Experts of a small language model.
Training: a variant of Adam for the experts, 539M tokens, 4110 steps.
Below are experts of layer 2 (counted from 0) of a mixture-of-experts language model. Rows are named router (the router's row for the expert), up (a neuron's input weights, with its number), down (a neuron's output weights, with its number) and show model dimensions 0-127. Each number is 128 + 32 x the weight over its row's rms, rounded and kept within 0 to 255. Numbers have three digits each.
After each expert's rows: "comes before" lists some tokens at least twice as common just after its tokens as in all text. This comes from a sample of Wikipedia text that the model never trained on. Tokens count by the router's weight.

# expert 111
router:118164056124108099123149131164131153101154069072148165119115164151129184112107078133149074183156174111143165114161106122129152116158094096096155099106113126095139133117200118076109159159163151155080206142123109068125142094110127160115116076166098124141170131150192109132165156109187157095094201093123117125109154103168160121157169145159081118144122114101071098182063117120119115151161
up0:168179096124089136128114126067085133160076089134135112097155153121103106158105145203174153145081166120139184096148107065200163130089108124146172111147109150154089139116224119109192097118111161173110115170163110138168084076119162137113126137117119161128164159091136155141081125125120117124079172080136153089140155076141144187149121125154108114105143069104106088082105148115091180125095
down0:186120134129116133181090111097101098050110146193106117203109085190106179156093085087098199123169093142064114165102147149111134105075091139105117117133173132137119142165138124123140123113180127091176176163066182086130169058152102132106161134154118081137127082149125116071128103196091123119134144100091141160124154177121122143160085132132108118146117094150108173143153100120114159112153
up1:179118096169115051121151055115189079097139095127146154135098135169134127098128094104101149134111148118137129098132121128116148053095086086111157147098119190087123098145129144091149195118099158176070180153128099060126139178072164141126136117125144154154163095177139104138124185122180131115108186095152114117138155159143158110138144150185139106153159104184060072134121081087126149119160
down1:118148113103100122142140150096101093137183166056086129155096094180140146120095102166136110090139163143119086151094106097150195103077187115138119134111096116156120159126178119166090074097110139092103084089206168149138162103164119134114133109176144077209070188101129111087151134168154118151183140212103136130176112154097090160167136089144139124094165138082132138138128084128124134136145
up2:170151093133120070103116149176118061145127068160134172093174074167125072101123120150120105133123094122139146128100120151128172093080045115134169067107082185067103153124147153149159143110132136067147086150114163118095174131078142125165127155136185136145109104066168143204167131091118122109163114126158137113109144121143145152203148108124170133104168123140138118150135141051065144130121
down2:103191118155140119112147127149088169195089140121132146123132131112081164094074109147146117120175121142101080129120118093114150161072162053164101114146121146145150155153165120165148198160165144124125123163158126108149131135160079138104166116072146097099104190129140076084125095163096120100087106227107131158122183102050157116133125145137087114159139115096138139135047202096118106101143
up3:135141150138128155139167144129152170107138089089088154105139109209111103121103141149162109162142122097138074116160143103158169170150139113132161136178090119150162098164117097068115131101143119162035063152120174115092175137096091149085185101141168106139168078146115110128104112157084132124072140073078159114144137170153162118156169068203120120110113158070097136125090136143111117210130
down3:137192154133122151060173090162161136102147155147109092168098142119117096099081157130119101110091082140125125072166110147113140122105140138144119141034089182147122085114081067104113199108148096157066111106160139126154150150126130130084117122122097153152097140141139106070176109103140151158208130252165125130132120096127148150110101118108164141177086155135157111134170135145106182140138
up4:122128088150156126145142133125124075166140101110125120132117083077140105140081071195135106109159120156128104117200107180135190102160100118156036147132183135152144151057112131115122144067096031089115158115159133121125116146153114167072088132089087082156143121140147144131123134130158195123123100151206060190086103128183128138160140138134120122130141143114089174129123104135139162094149
down4:126168078135100146135135093176160114117139113114162118163176137112158109139135056077131180124095096140115150136142109112146186174140134132214125120201122104097116141181093114189161138127119126117091120092097163094171121138103123100188122156133175093103109134090113145177126117128124152095055129141181122032127085123184121135165081136128163140175118157103133085124121147135047115120062
up5:171112185119115086110200119136189103147112098156143121127093156151144158105086108149148161112149121118134140106092172098158225078105199152063147132113138135115170124083125156141169143117159132138069231150125097090155107163098092208134098123166112161119131121177147085130149093071102130089083119116153133090118098142115137096149155137166122126152152141150118104054091120156097136153150
down5:156177114091155134098062134110059110160145163082177121160177099127153094092170103151181105090168125132165124159108085097159187101112103173072112129117095089143120132109127131148094074119139173106083137112101200119120041200085079124124149153129095164156131141149110167071129162107134130097119116154092125093143089121087172090122125161187148158157152144139169097142148093128137178148109
up6:118080124153101120092126111093100132166116126138174083044131103089136147086138124117059055094167143128117086076130147144198154166124165116081091119121144119171086133120127157052192129114117097131154185132058173186112194077096139134155100176167077127143101158097137105156151145153141133086138212094145126134104183153157147142135118119130121174115149123151117126136158159111104129156127
down6:077159151138111121042132128113095177156151155115145130152172140132112178111130115159121142174116077107189153078112090121077114147105178147113105110085141115193116168150113137184119073108174146157095130126142080133108112146206168120107112102080188136103127147138105156116142140111138091126145211133095135151096120078115119171173074138133063082111153163101099099176186121144156141106070
up7:071112062141029131115099143071144083144204117141091129116128131120172132129149095143121152163069155111184117116237106149115187077153151115094103145138144139117142188121135130078142129139155096117165166105150116126113172154173147127132101140123205094132144086112152185133160157112137180109103115115085104133116091191108126116161120120142160140094160130103178106122119132153051131125108
down7:107084146120039174088128084146123164173151111081137141186117070122101164141139119160120167208176110090156159085156149179122158086129124123097112134171139135067116158164093123135128113153112069079124133110110153100112121122101116098171168155142156122105133121040109164150095074085169133110097152137128138077171172197152161080101182135157103112163136127145105150102167122131110088157113
comes before: " to", " in", "ing", "ed", " from", ":"

# expert 34
router:112126108192165040166068106143155152130141100076141116173131098129107126074086131147072095102134138149220134141130105170117174082123139108164091169140123149113129143150124129114111168154107086134058175134106123136100155151068150171110090088115128130105172143181165159176119066095133189078124109127150090162108152130146180169140148110100093123104095158080134166138156114159148117142192
up1:085197073126068120138095096123130205165134131154159146096100155106125134095154131170171133129098152168117092062129123139119174057128145143168112119108065134096143167148169156116152186139111148109115164151136144099103139139116100165074090106131207093146133153128104134134086127122131113119145184134106096146090158135104188174123135110175040111072145147079076131097186131126119103173151
down1:115137144076087133152221164088121104151090144043155089069145109122138137109135108148109114191128144162158183134175094098154150151134132101085137132130153175166090081110148115099105116159123086182145124037110128086104155174138142114123140131091133131125131180154126136122103113133125187108148139146093099094096144159153133166126172183144112157114079136119164113124104155113161135013083
up2:149138163113131177134116175079095088101078157099124121115095134212141128069062078148061155179099106156148170139110129115150164132134186159144187170122119195146114105120121130106123151157065117154089172168128150107122100146094104155113093125100185111119148137176144102145140085081074163122124098145170098123082087105138150116141208159137054131138148138100119170096144167096113144133105
down2:119167176072129116041143154158121071142112169093143118133070105064133144101175132120136109102071153108122098105106141095156158119121115224105088105084126131132092153084127157142117111153119144138164109070172196128070173188075131108064156135107160164095148144127132172123148110183140118172146153097117090152135172161140133113125124162119189136131126117116116126150104139116103190060160
up3:121132067152126143105084149104110130094088104190187088081150180118155165138128122117140115158110106110121165086109098136092144085138107126118170129159194132081137102160120151139160149099097097168124153193114102179099167098114101182172142097099136129152135097193117091103148127144099183136041113111124089136091161145172126116185140152128192066123044140090150167136083094114160132135117
down3:133183116138097175121131125141128104185086168102158094084209126122080085160114100107159109117109167120113182066067134114174118149158074175083152031133090151161128110152158111095103129188133141112118123143110146104087163179151119094103157104145144114177159177076127095084165132105128122127123081093136144144056135178122171134184095120140150063131119153122115147143118160093142161117136
up4:101119125174108090157072137072168140163127128076141126105112149057109125148122117125099088112189229098136119138170118131105174118150156110127104142113129158139154105094114084122085133168198063067181081159077165109123150050148110111133110133120119136107122089133192108190109135154197144121078141142139071150076117101126158145129133166100107144164117130174123134157195144133135125125139
down4:140144150086131118134123182137147123144094168093063153174184111067151125162139140169082078112166056166132064107141121125114123153157133101176127143066153168130090159130153103203167166060101099101085107107128089142126162118099106149147084111148178127109123182145144084065144109163127153126121113134152109127072095144136155101098097156113148136141121172189112134098067129137097172150200
up5:154113176144128058104157167112189115089129105194076133134143145122108132109087082164128130145135120161144086141140153120139133095130155178123128173070111118116132121090120158111135163100145114140100131188193145157128160108147130175093069157096086112152168136152070105187128113127143146124058118141177067134134135149081140123165193181184127134087069163034088144103099123097120120143153
down5:160136137110135132087048093091101107120176180134141148099129112144164115191121103117184175123127148145124080088145178092180151112133067138154162150186116099149118120085126140168108145118127058154139137078109154144185168139100103080130169118164100137092075101148084073112086134160112157144115136161128198163150136153129141066144113067142169096143154103155097140093154116124158157058075
up6:136118035150154105108085106140060099126097144138161162134088160168130138136124148149132152102123174177178177063098156151136084110124122120135144161113108084090129105165128103100162197128100165131140143124127131148123097111093181181106153130114096113116156068098150147193154151135179062117093140143139092108124175186132139138134107149131191115166131101132170151044056134056142143139121
down6:116110074124187121072106115104147084082106111135166207170109145118133082164199094159148081146111118095132096127137173111135120133092085166138097167120171135164132143145113198136182064072129100171115095124111120116125199152083115126147093077152138171138165132129139135143133126112094116094091173153141117143098166149071123151182121139173156094115130100130109154185078191093068137153122
up7:081128096151155085171104150111138094071163090068115169125143120124099155093109142141086102159089160197177185166110040139101146122112099133097102136129125115129091125218160125119114139133112098134134190139154122111089121112148208156125110118106066131145092109128097140235152126150179142106151096167110159132132146140120151078142129147109060084169130189103138149114160148103127122143144
down7:149107139173112118146131103191166144135154144134145081111110100140117137112126190112149090100183115153132153024181181169129112081134178084117156149136134089078134151134116098096130167117135113201149101074163090153103119104142164134099112098092167145081154084129160130088095142133200181151066143150084130160174100118141076106088145122146183109131106114094123114073133140162131171122068
up8:148061107175196100165129131174092120169144136118126164133102147142107131133074145133098064111135151145128185102089121121140096084107111087088134206116068105073156075128143122166081115112085125157134162107185165114122140150118107165061145138130197197146150157146133095167125177120133137128163124145138096140075098159132132179120153071073154158103128103120098200095127139129114108171170
down8:114119176073168131116107157197128121108094089037135086063093097083117073135138147121138105105167130180110158093181148171194102165117119167141089068105138102133118141106137167154103134133090129102112183102110074098094118144099163132181118154102134141107162106119106154058132142114170136147135159140151161148128124114119177103078159123135207149105169119113156177181176153132092109081145
comes before: " the", " be", " a", " his", " have", " its"

# expert 160
router:100103092134169124130124166155133144157149082077126110127091129163075166099105137105101107108152162141162135167121152120118182073107121119045144151149104119135164144154151114120161108122125129108111158109122079122135097155119147129120167115190084117061184134175167161118164125092156112075095160068222078159132112115133121131111203102135104223093166123069109102114079132142125149154182
up0:134100109101134120179121124161088126138115077137120097084143137124127159143092181152117117157151117067122190089211164048164132101165099065122120106158153143126113122163152111125167061134087166138154129237147096161131135104108127125130176159151119154140144142094170080111106159133081075069118120105116127137166142130130131164141156151197088103071118097102110126136177094150132092187151
down0:138143193151123119187120112130079140109126157141068102128093129145119131160104141153111105125124166151099203126110074122198111180142093155187164083113164146099126138169120105047124177160156102127107072165111116114144141130138142155098121117167156145183115180077086116069170081096117139108165092095117121170090171116098139116100121084123092062131098112119171099149182128140084145078182
up1:102122044141104148135041142085141124120094168178163179090129175122139074136136116112151075100051172159147115121121113157120180066155087111137196107144058153114159142152141161101159146112119130113147161100145140135106135118139157109113141114149137109152070143164132154138108153146116141127129150127138054162135141121091142174148128104197130136067070171096110093102122097045148174155153
down1:163145115122085158224160064163114156202097147100128058090104122138129151134142128115136171166186108141147132158126110094120099171129090098089110136121104094154129095132141116141174171156127115147130130108160151117113079165116145147078108178060171099131145107180140145143118175117074136119096116075129170100094095125112079093093146090084174180155143120177104136157057133175130077157103
up2:099184071162097099125158148174148113175072142086129227088193128180154133126110122116163096186131120083147145156086134108097122099075115117091103152121135136130122155126138171079148162138136141112064115106109131114134110098151118146092161104093121138110182112109059144159145125092138139114158142132086108133081081193157144174150143137111080199160121161078136129134137125080074206113132
down2:100128163196151143059099081098158130135143162109109115115117097109091120128093104168134090145107139077180152119154107107045180155161084141118113097161152168073114146155120129115135095057070094109149134144186194203145145115155099165150133153177107170105087149151132110133145071122141091166132104087128155108122159108093136104146139133088163105185162119144150187133103098067134135162179
up3:143080089153144122160169124138116153112096059133152108152157127183138134150081147155145141155118110083141098078183131099201109127132134176099129115120100126130146116134128105138188099080096097175064104129114156123163123072175131149122132115137167086131151106111104088087153120143078151101085150102103085160149145160233118086097101122203187150115110186111164204153090108138100129120161
down3:138126116118152147082121092113131095135095172141108122129169137170096060151151093147087135125126086177179128150088057146088082153165116149140122063148179149141142138195122111091164139128108128176104106157087137096121135106147138141128122078112121098144120190091155113134103155120097148239139124176067154183191133140132069146151083145122082148129082113160139133110176123090152161133061
up4:108111078128117134122048132158102094151118148112115152118134173154144125131172096135098096107114166137139117117141103194117202159130154155150069108124097136146133152078107122124180178183152083057150149085090130107120112037077125110131132117128079156160152114150215163158116124147176152092139126126176054163109098119116140144138131178131086167068169109079146121122103112094166120176147
down4:162161130103147134148094155145128137152149092179145134142149115127159050095149158146147158104129084124125158139134096137104060103063131139153109131127150155139208128127089139089173149231177108129128093076139120043197083129101143099136091169111139108182155168168085139140109111159098131093091190141138129142143065101083120139074128122108094087141125173138141100146078161150101098145144
up5:127096166115096103138165133139135104124178103170163139115092160140059122151078064096142158170113144113111120148156136075145115125139133084091192176121112155180127052111125108091112134077126185087111127145119104121114145129129127114196085183133148151182090164100155110124153145102093101108131208075165144122149141062135137087151199139112124188140113127084115173153121163163117059151161
down5:113125159138137094123151112110141072196129157121154139122136195171081127141173148116143147175192177066093094136099097171111030083137131118172154150120124124169090208151123145118096146091116091169174117088130164136139119157150147116116113193102104157099132165088140106073137108074130106138209111142111118125081116163119143128092152108122114158182103057092092148135106123134074119142144
up6:182152084114134131106088102154163157157136100153131134067151135169087175115128175163091113101122225109191138098161157196106122131133074118113093163118109058162098121135153079109125159172164114148122151150118139133113152155076128100137137114130109060116153075083102165128163185120234123119151189095174113116083142111100151129124158151164153096165118124152112078098130126105109107139132
down6:174076119122119136134189169139109120080089103175181141125105133081104160125149118105149130181091167142121130065104163203092103165049166168159126136086099120116110096112123133171115113111200122139100135162116106089135138092108126082082081127130112079150087123113182144081134119209149118090179141114122109181144158167075163113133080151120109090122169158161156133166139168144111165089108
up7:126133138149096082147150134101170045141160161090114150083116164099110178121087117140090105149119124121190098118175153149118157064186130119127144152131137153105118108190172102095110129111182079121128166091122111134134145136184150120136067066144084129161131143136083173101103204129131064114136135142149174140144103197117140141155162133105113155128130142068153059060082098182129138160154
down7:177096149149131106125196080149168124199136129153080130156169138120149190110024133124137150166146148147137142112150115169143103072180143088154118104126117100151080153121120133093084179142090084064113152163145162130115100191134171113094063168122113110130066200163140151097157098159163115083128090089114100065101113120103111147125108120167093129149098159093158137144134152111160100127113
comes before: " be", " not", " to", " have", " been", "'t"

# expert 157
router:081140108153169089097113110124142145124090069097121135128124150184079135112133137076086111172121166154154185150122142086171142148149163093137100089146177178141142117076174123083120140116125079102068153123098065087119144141104183146114135157204084183076121106138108135193177109114089124116120131109151071168131174126096179133203162071145085104117144129105131117113149174130162108141170
up0:155149090160126159150108099143165134105081134121117136136121123172160111130124144144116102098137243131199121120118079091204120107150109102119187072123064131130127138091181161111077101108153168052069149143115074086124127113130203166063130148087127133150168116116097089179135154128136130110092152081097110162127160147098180119153151142110106126174099122138105102150186142103141153113157
down0:158088174162111119111202098010195109143101181160145148126164156092130181120146171205116187156143112164099177136160125128115113132117074074137119094168123112146106081154106110136139162152130098121097163136142080121103126187124097164158137137144080131097108099074144125087087078121132073115177167114181128129126130179149144113109109097113166103090082109128139097135104133114134099167123
up1:132126042100119106117069134124126090121134133121122177142096201137101127127065095101153144144093144160109110085127133106149179089184108088134157108084101196127130192130130152126160158137139159083066163155154126114097164103117101175123176051159156170147125100124122158187162127133122134097104077141155114156140110173059177121185142095124158169150098171152095171146125150083073115136137
down1:136135113112098104109140127176089137151070177130186142185124091142198186143133144154108163158059181099109152168129074146093099174106089218131155077133144101088067127139167073140121132152101117111156119119080189127142091124154138110100132114169103113179139166158126090173117120127081156099084164081150153088113103159085129121102118110080158125153148075140138152122072147102153138167136
up2:095102088121140129140107060132117158111159148105130112083141076104110116180092097130124196150171123103115156199162173134110135133126167089061129114161124144107148154120143138144076096144114171143121126097163116034098182091166151088089105133179104200126136123126116163136166114123088165133139124090121132153087118166152092149158142121109112215046101093134131126157096114168063154161162
down2:117134101124121111111130104191155137181137132070129137128101069115099163102118136128139059158119122135072120176146113133150131144092074154158186116039137122097149100116160124146073086137204137067121183131116125170074179166142113128115147140104174076178185199110135105109058151120175138165164125156162137094098166106161159108098117114122151124118112098162099141181144108132081107093111
up3:141086153105229161130038203160139116075111126129112121118131154222115124099124045143145065213085170105120109103130142126149137142190145108118178137144156091122129113093129106151067120049147117137113158149110097139111120095137110106141098149152122161114114113146102118167150129138112172112108140103127132120092164136183174118168112109145139088159074151132141147174110083095133148159114
down3:139137114100096147129115077062136097137107164213113124149144188063108129131093134146147150123198132143066134153113163100077132151157153169070103134106138124125141086085126130129150124139127109131135120167143179115117063151148189130183105084146124099143082110103140105121157137167138073206166135090101120129139167060095099130138092068182163180114143147141099114098218154136122105130126
up4:125145155134178115096121139103129117182176075088108148118101209145093156131166081078128170084132112104106184141188163135148169122144125138050098163177153104090079096099136089139124109123189078108144164116074083112089090102118176167141140146100082135110110089171183142134147127116147169122110108144158104083136167153106153093151170131111115129099096131140072104149185165175188115125103
down4:159062128098104085150137162157111079106101081102169100137201078105117124173090113101088155122164110112144105144092120161098127153130143115157204186162163138181123112192062157164158092073163115090072115139098113109112129115130097102193113159151081101087179114147144102087233147098095145133089135155124107182117141153119092130111125172147127150149126120088147152166134137148128132139135
up5:134132106168148093112159110131107122128105152175095198105099115116133107168152091122120111091142180141134175163146149055143104093143143140107183143145115145132100110107139160051140098101166180147141104131106066124092130033108156150151156157191126137129147120118108134085159136104147132114152094144131144111155182121090133142207149034213128133101126151078076142118080154114078157168114
down5:159131130178140081175084094190100149118142072071124184105170066186182107161097084122137156108135183117121171120137140142112129122110131130122142141128075113194106094160156105142103142110144115152148073052176147079150108083179116139076203136097117158100169155109125100047082133078135132147116157143114112123143160124131117176130133136086095106139200142128127105162129087155116144162110
up6:154067093134027168112097149110186149122158156167123157116121139154145107067068119132171068147120208151130132056098175073134149141210097145131168108138102104130149131124216132077116095128139100125104100118110099170131183088112119093127127150159117111085187128119102145134160097154150137122129168133115089121109208131134162153153121107121107098109099165138085140130185122117156126136131
down6:140078103114177099106150143156104128118122106112110111186179141070113104134119115119116127161101078147095156196103062109110103110125172120135046210109159180131140122107088129219106110123144165154116144193109106117092105097113144128137091122141131176170115091082138136089169153158194103153102158105186144146182119115117085112107122147169071151160133128126167115132159088134105175069146
up7:071127115123090138154138086156111118157172131140149200110124079119129150126128128081101068154070140117121141213150129139108106116135127149116125127138126165098149133239191106066166159080155108080123083103096163143084123107143137131141144143149161111093114078136152147137106166134129140101142069133121226158131119122102175116179107117147080159163162183103211139114114142122154123090118
down7:179151095073074104142122152188149180129076129143121083067074154212112136133138164060083112084161142171121122160149152170142066145180149084137100096132076142123102163078188147089102147114148132093127123093140209069105164153126100132082129157144110130187138150104119122119124097129121159113141197098109120129124097102133092130133151124133161106103117086161119137099145164168170118177127
comes before: ",", " of", " and", "\n", " in", " ("

# expert 188
router:069143121143108141159121115170115114124098130148118141149092140162043146131123122111117080171120158158136153156100183104135104084070151148115123166155095164085148086100189182108111107112131109121116143157115075107101131080123150189099123102118096137130203071200126120168166093102121120096046141111132137188095139123098141156112153110167101200066179153111070138154118152162131100158159
up0:100024138118112096168193072096090132134119084098102100145161088152106163164062146148145129143138062146098190139182148125156129126134167100146138065147141116120126111148109115124138115131119124185148149157118095083092034129169176098047122141147118188113141133109173132129080180160117165104089126127122161145161175103140124126126136154112117181096158157136099172121152191105112134141124
down0:104105114098112123104128095076154117148123108144117150112139126144176098142128114136152137128223084113146100109157120129120124111141188166133161117201114172119102165145124169152188187091132122128128103055100125155136154096092045106140129126171096122140030187150107117134090084113107128163179139111111098125121124142100142177102101083096157074156148122113216089149141136078183132173145
up1:070133097125138110162136160145151099102155166134097129133088171149121115149120167122146075099128134137162182142129088162124179062108105155153143132117097149086131168144152142116171151117099047083119205142143181067125125110063150124030122127141144125191126110118120147194134137117121111108110113107152116179132034127056164150146115161178094118093130119092093134085133123099144158176144
down1:113171092166163150116127082157145125150111140086161165133126164141145136118033092204146164085148114110097137115087114124077137143114078156128157120137075204074141145121116172135129125137122128124099113123192141184109149091181145205135109129117182124134128109140081075129105119164151108146153113153128124167100136095055089126092150166147153146070174115122102107070122055183116129100164
up2:076205135125109097171100165141186117106048137131090134116167150096076130119129070134143181147140111132134133153078128129063122131119137103045147150120081082127140117136144146093119169110181106111125150128133088167120145114152164122134113104116102179069155108151139173184190104134093148109089156127111091113096177120137155141156148102077062106100067128165157135141167123055125167168175
down2:161078064161151121152131147092148052173151168129123110100084133102154180114142159169125086159115163137114084122147101116178092120099115178082147108169139170140137147114076152148115104176100099195087139083060148196122174150114122149104149128170168116148115127107123156124063120061144150091106070158111150132143154189109085064129109160097137098110156062154148137155145156131149157124116
up3:126165175104130134146155129130143184109052109116126138091193205176113119109144141138143076201197143127132096133082082153128175120123144117130147117082111105181166068121107104105131122089102085138111118151074160161134102055140128150162134136137173177116129116119113083171124105108118115092102178093144143098190143106221114103158140070165098136158167160107128122158152083116149135122088
down3:127163158115153195122138164156119126095154126167146101145155124122150045108136098122115113139130118100096111068138140119048201112126095141137183139126119076082183146131131147047109111123150117165106129155149152162106096088133121159123142130181150125115128170127116158104140139128095052220125198083168111154131139141094100120167073092115134109127121164040129146132140081103146152175075
up4:113134089139134114132071149090133142134169098134137100132120130176093166115124128136133118170080133142133122198201188179074126116153123157093071150148092160124116112111159129121125159147121067111095129108150113139071115135043128118189162170105078120157131099136115200157174070124180133125083110123177112149074141112107158170161085126109128144124135135128091064134115137093141058161210
down4:065130108091161168175158102150211163101119160169115154158139113058123086148162040168132127154093157117103128119153102134136108142128102148167144098111116095149177129130127133131163114146060113139082073182120138158096173163109149183154120137113133164117104166106068090172099162143116068151126173106108113130094109118133111143129094106102075095080112151179085173141155209152105108154142
up5:106133134137144141120141114150091104138131155139121129116154156180111134198131073112115149151105133114134146064135123117173105118122151112059108116094172090183086198171164110104158118129159167094174116150096050105130119124135175179108082164146129112103120109137110099160134095080117100097112137086201131111068201197094122106134185131135119187092148210122096134103099154108122116160187
down5:143121103123145161133211123138143063146205158182133085078121125116137163193138089140098129140144113165130141079178168159147112109105108159092185152114101096125201106084133095130165071121133090166146105128106128100057176090123155098148114125119122117094131124196106108172071060095141156175117128144130106113162132146047165152110126153148121173122086108107158157119076132112106113147163
up6:126119115091163138138106072110155132091157120149157124131137114104123164121161146157022085140104144175144169056155121166124180137159130126126144146146095136116116075129193078088120118156070120167125150163117104133130142065124157116127183110094057162078159096163132215186167132108175125104111144124105062141091148077141081162159147146143126171180163123134110104143111095097160097133145
down6:192099175125081204105107162085107112081133150117061173129110146108039133106143129122139106168132129109120125145123177099119101120143137169123110078127164156106161107135122138127187089110117136062072142134140117163167130134186123183130112152171097093122089113149120082103158164166139115081166136187083116148103112121120125139127121217126124163067141155121144026151136100126170103142141
up7:080143084129109173125134110139087083156124109095136135146158145104083162090095088186082081170057148111180115169156123142136103186123151130153111111112118143123131110126130131098177113090171106142128109170087180086085201068148147088085077110151143147153114128143140151188083181141092148117110101151121182174152090177122128115174106076172121112087125182127137125117055120174101167123107
down7:156068094162130118096099113123158184121099044146130175056152147155152179083103133130178179098095080154141150117199156117138148161119090106146117143124118155046104141094084122111147062128199151131151108164143151081133086140065102127139126128114077136112107080154144173123099090130185101129123098155090139115118121136164113113116149167141121133151154132180184160151149171107157123132058
comes before: " to", " as", " of", " that", " time", " year"

# expert 175
router:100138114159125062102109143136109128137145130102142093150104117151107135092130134123063072115091189145196117152145153156129178027132143120116120119091119132081127178094128130125162153123110155093082159113141136169129094154103179146098108099151095138088180153217161169132109071078124141093111160092167088141129129168118124186179151108151095173051131125077125108111110101122163163138189
up0:196124139181138071130178087115123132101090127124132152133158095136156137137070125192115122144121187118146128145191176016114112137114139097094145109091125103111095134082156109104135042153164184153096169117138147140156103122153190105073117097188129158145157102140180138107126133109110151121123142046184130089175162138108105173118140074107110150088116108110115109138077135159113125116153
down0:139097084127201086137119087151140118182155129118158132153120158142104087171140177130123146122173092143089124145121121162064093117123111117165159189126133131089174129157139103110082197021129096095160123142227100082137149111139122130170085087122166155094120113064152084139116079139161137115165098126154141120189155130191105093176110098130165133146123111087116140114129079088135108124140
up1:123094130122102097098146149131096117068125108161092152110136155175154178112118139151147111155109172123122143143110142114154140101116118156114166109083033135078116186092155145125156111095130167145077191161172140146058118093120206161100092122124131111126152086144155166153144093125136134115057148143177091129139156117074135138167116159190157136083081170073030079129134144139157087133117
down1:157183137136064085176131123132137096126139105118110128137159123109180126161108136101131150139104126157171069100151068111155134076132100127139107125126128128115157148145166167137075131114129041153132156072118132128173221128134086073164116152133094115041059154090136124174093140139157115142152113220111154153093125142117142135109153140149151161140144116186207109086168108110084096094125
up2:161144127156146113191085157150146081139075131137159189150175109190074122133121081077114112158103129141157139191141202160099098122168100067143124114192138182079115136130126108080110114139115120124116092099152103093137154150154110083119159130165092164164120118155082150152143076161083146093118122128147095058096151147152139147163138134151108110097099153104135204154062073069101107146143
down2:125148162111138183088089108131108132129180159106088081100108102083109109127126090098125112082131124185122093118137106162112064135135074145129104141118109148180091157101145124149127150129151109122072128149181130150153111144227166130113086124088121155136103186163158128104099130149119121143147086179169212097129120135055119052212167148137144162144141131190092115189148088162137102121119
up3:104129113115092123107104113092144164140088164175141123116105131120140125151105129134159072175106099133081111142112150111110143098170166189150164124123094227088160128146116144119109173148151108106067102174121156129068037103079106208101091119112155137169120148163190146119124131118069122141130155107085153110092094105197146166143103106182155070179156157140124150115118113079109083165134
down3:155168159090121109090091128078109125134126122177089141126115116082100098110134145107144125092145205145163169134088147154206152131123126147099149132112116127148091136090133134097108105195088089190110158120148155059116118164087128090132170132056137156094161182103053094145089167193080191156119105109126095145166148184104130135160150176184137086116080153119149145091139145120132124077137
up4:112065092182094117118128138103120177161140108109102168137151129120147172130117079182135101130155118180209130126147090129068163149094179159158149113146105157130137103100123162100159142164139107115125161147110092129128116075103173097101129101110051160220207111147098120127089173105155166093169098145183097182119117128097104118124178176133127149102127134105078107139084090058148100117138
down4:175155091109164149180129143169099077076146107103114142099124128173119077127116103147096119153183119194144155097112052107168127170149148062122087201102127140131151119156090079109073144137108065137116123113128080124145096154177168137195151193123139140197131164152087091100081138125092117142148138159126139115191092133108140056109141119161120138148148176098144115176118164089129098137141
up5:125189161066130091129204150148085149148143173133071117173138149132174159103159102127127095177113141145117138149146111064097165069099149078080127144106161111109097150140118111093189131122165175131192144158131176136086153133130148182096118134151079130142155055140123102117118130111140139100168148111089106107130144097088111061132139111162100112156074180074116130116107134125128078226135
down5:139109087122130117132116083138099135059111135137165156089148139129141138138208104101162123167122150184175119141140116208111165124126110132117100107147063097161111082131131117129082138129115020162086128098100146159139156146116113125142146162175063163112167147154117161135100106099106103110119204186094116087151122099022101132152142103169177127147147161171132113130102175143132128073151
up6:154132103121121099156154098137141170100104102114113082068101164138122104129116138190169132120112137155187147029141128109175145108099111153162118130124154111156121103145143156120158163088098152154138149123103099131084202142093135120143142115174140120102235145155017170105104126092174131126128192140147123163127177148111152159088169155136114137123186153080113114078163103127127061107105
down6:095116068078131131148147130098144183181132078080141116122138158152140068165095060120112100160146153112174149108203116185075095085095129103117149155122184158108129122165128105109086138096131152137159061122156124104132160134165142086140119109129155153177132151107155089130060177113194137128187101194144162138142065091145108103154136186105107144120099100184151104160118134115116112118070
up7:084178062164092153134127107095151140181119066096171155090109144132103138136094067162112117139043150103162119131205166145069146085118140107074075133129148128135121148141149122112135139096217122096174135107100082128167160134128190133133119125118092131123096137167181127104094166122148178134085175104127177153129109162119136144184089114154129155140211152073160083126124139144111128111137
down7:155134166087170126139112129143142176181116207170163122117112115141121184103085130083102112071077097056085092131132129130143143055153154149117097121143127173150153174091168153156159111142059160064137113126118152081149088134124124081116163126141093127074135165109101182140171161136126104151125216120114094112100126165153095112168172086160142134189141135114138106157083103093086166110128
comes before: " the", " be", " have", " a", " take", " make"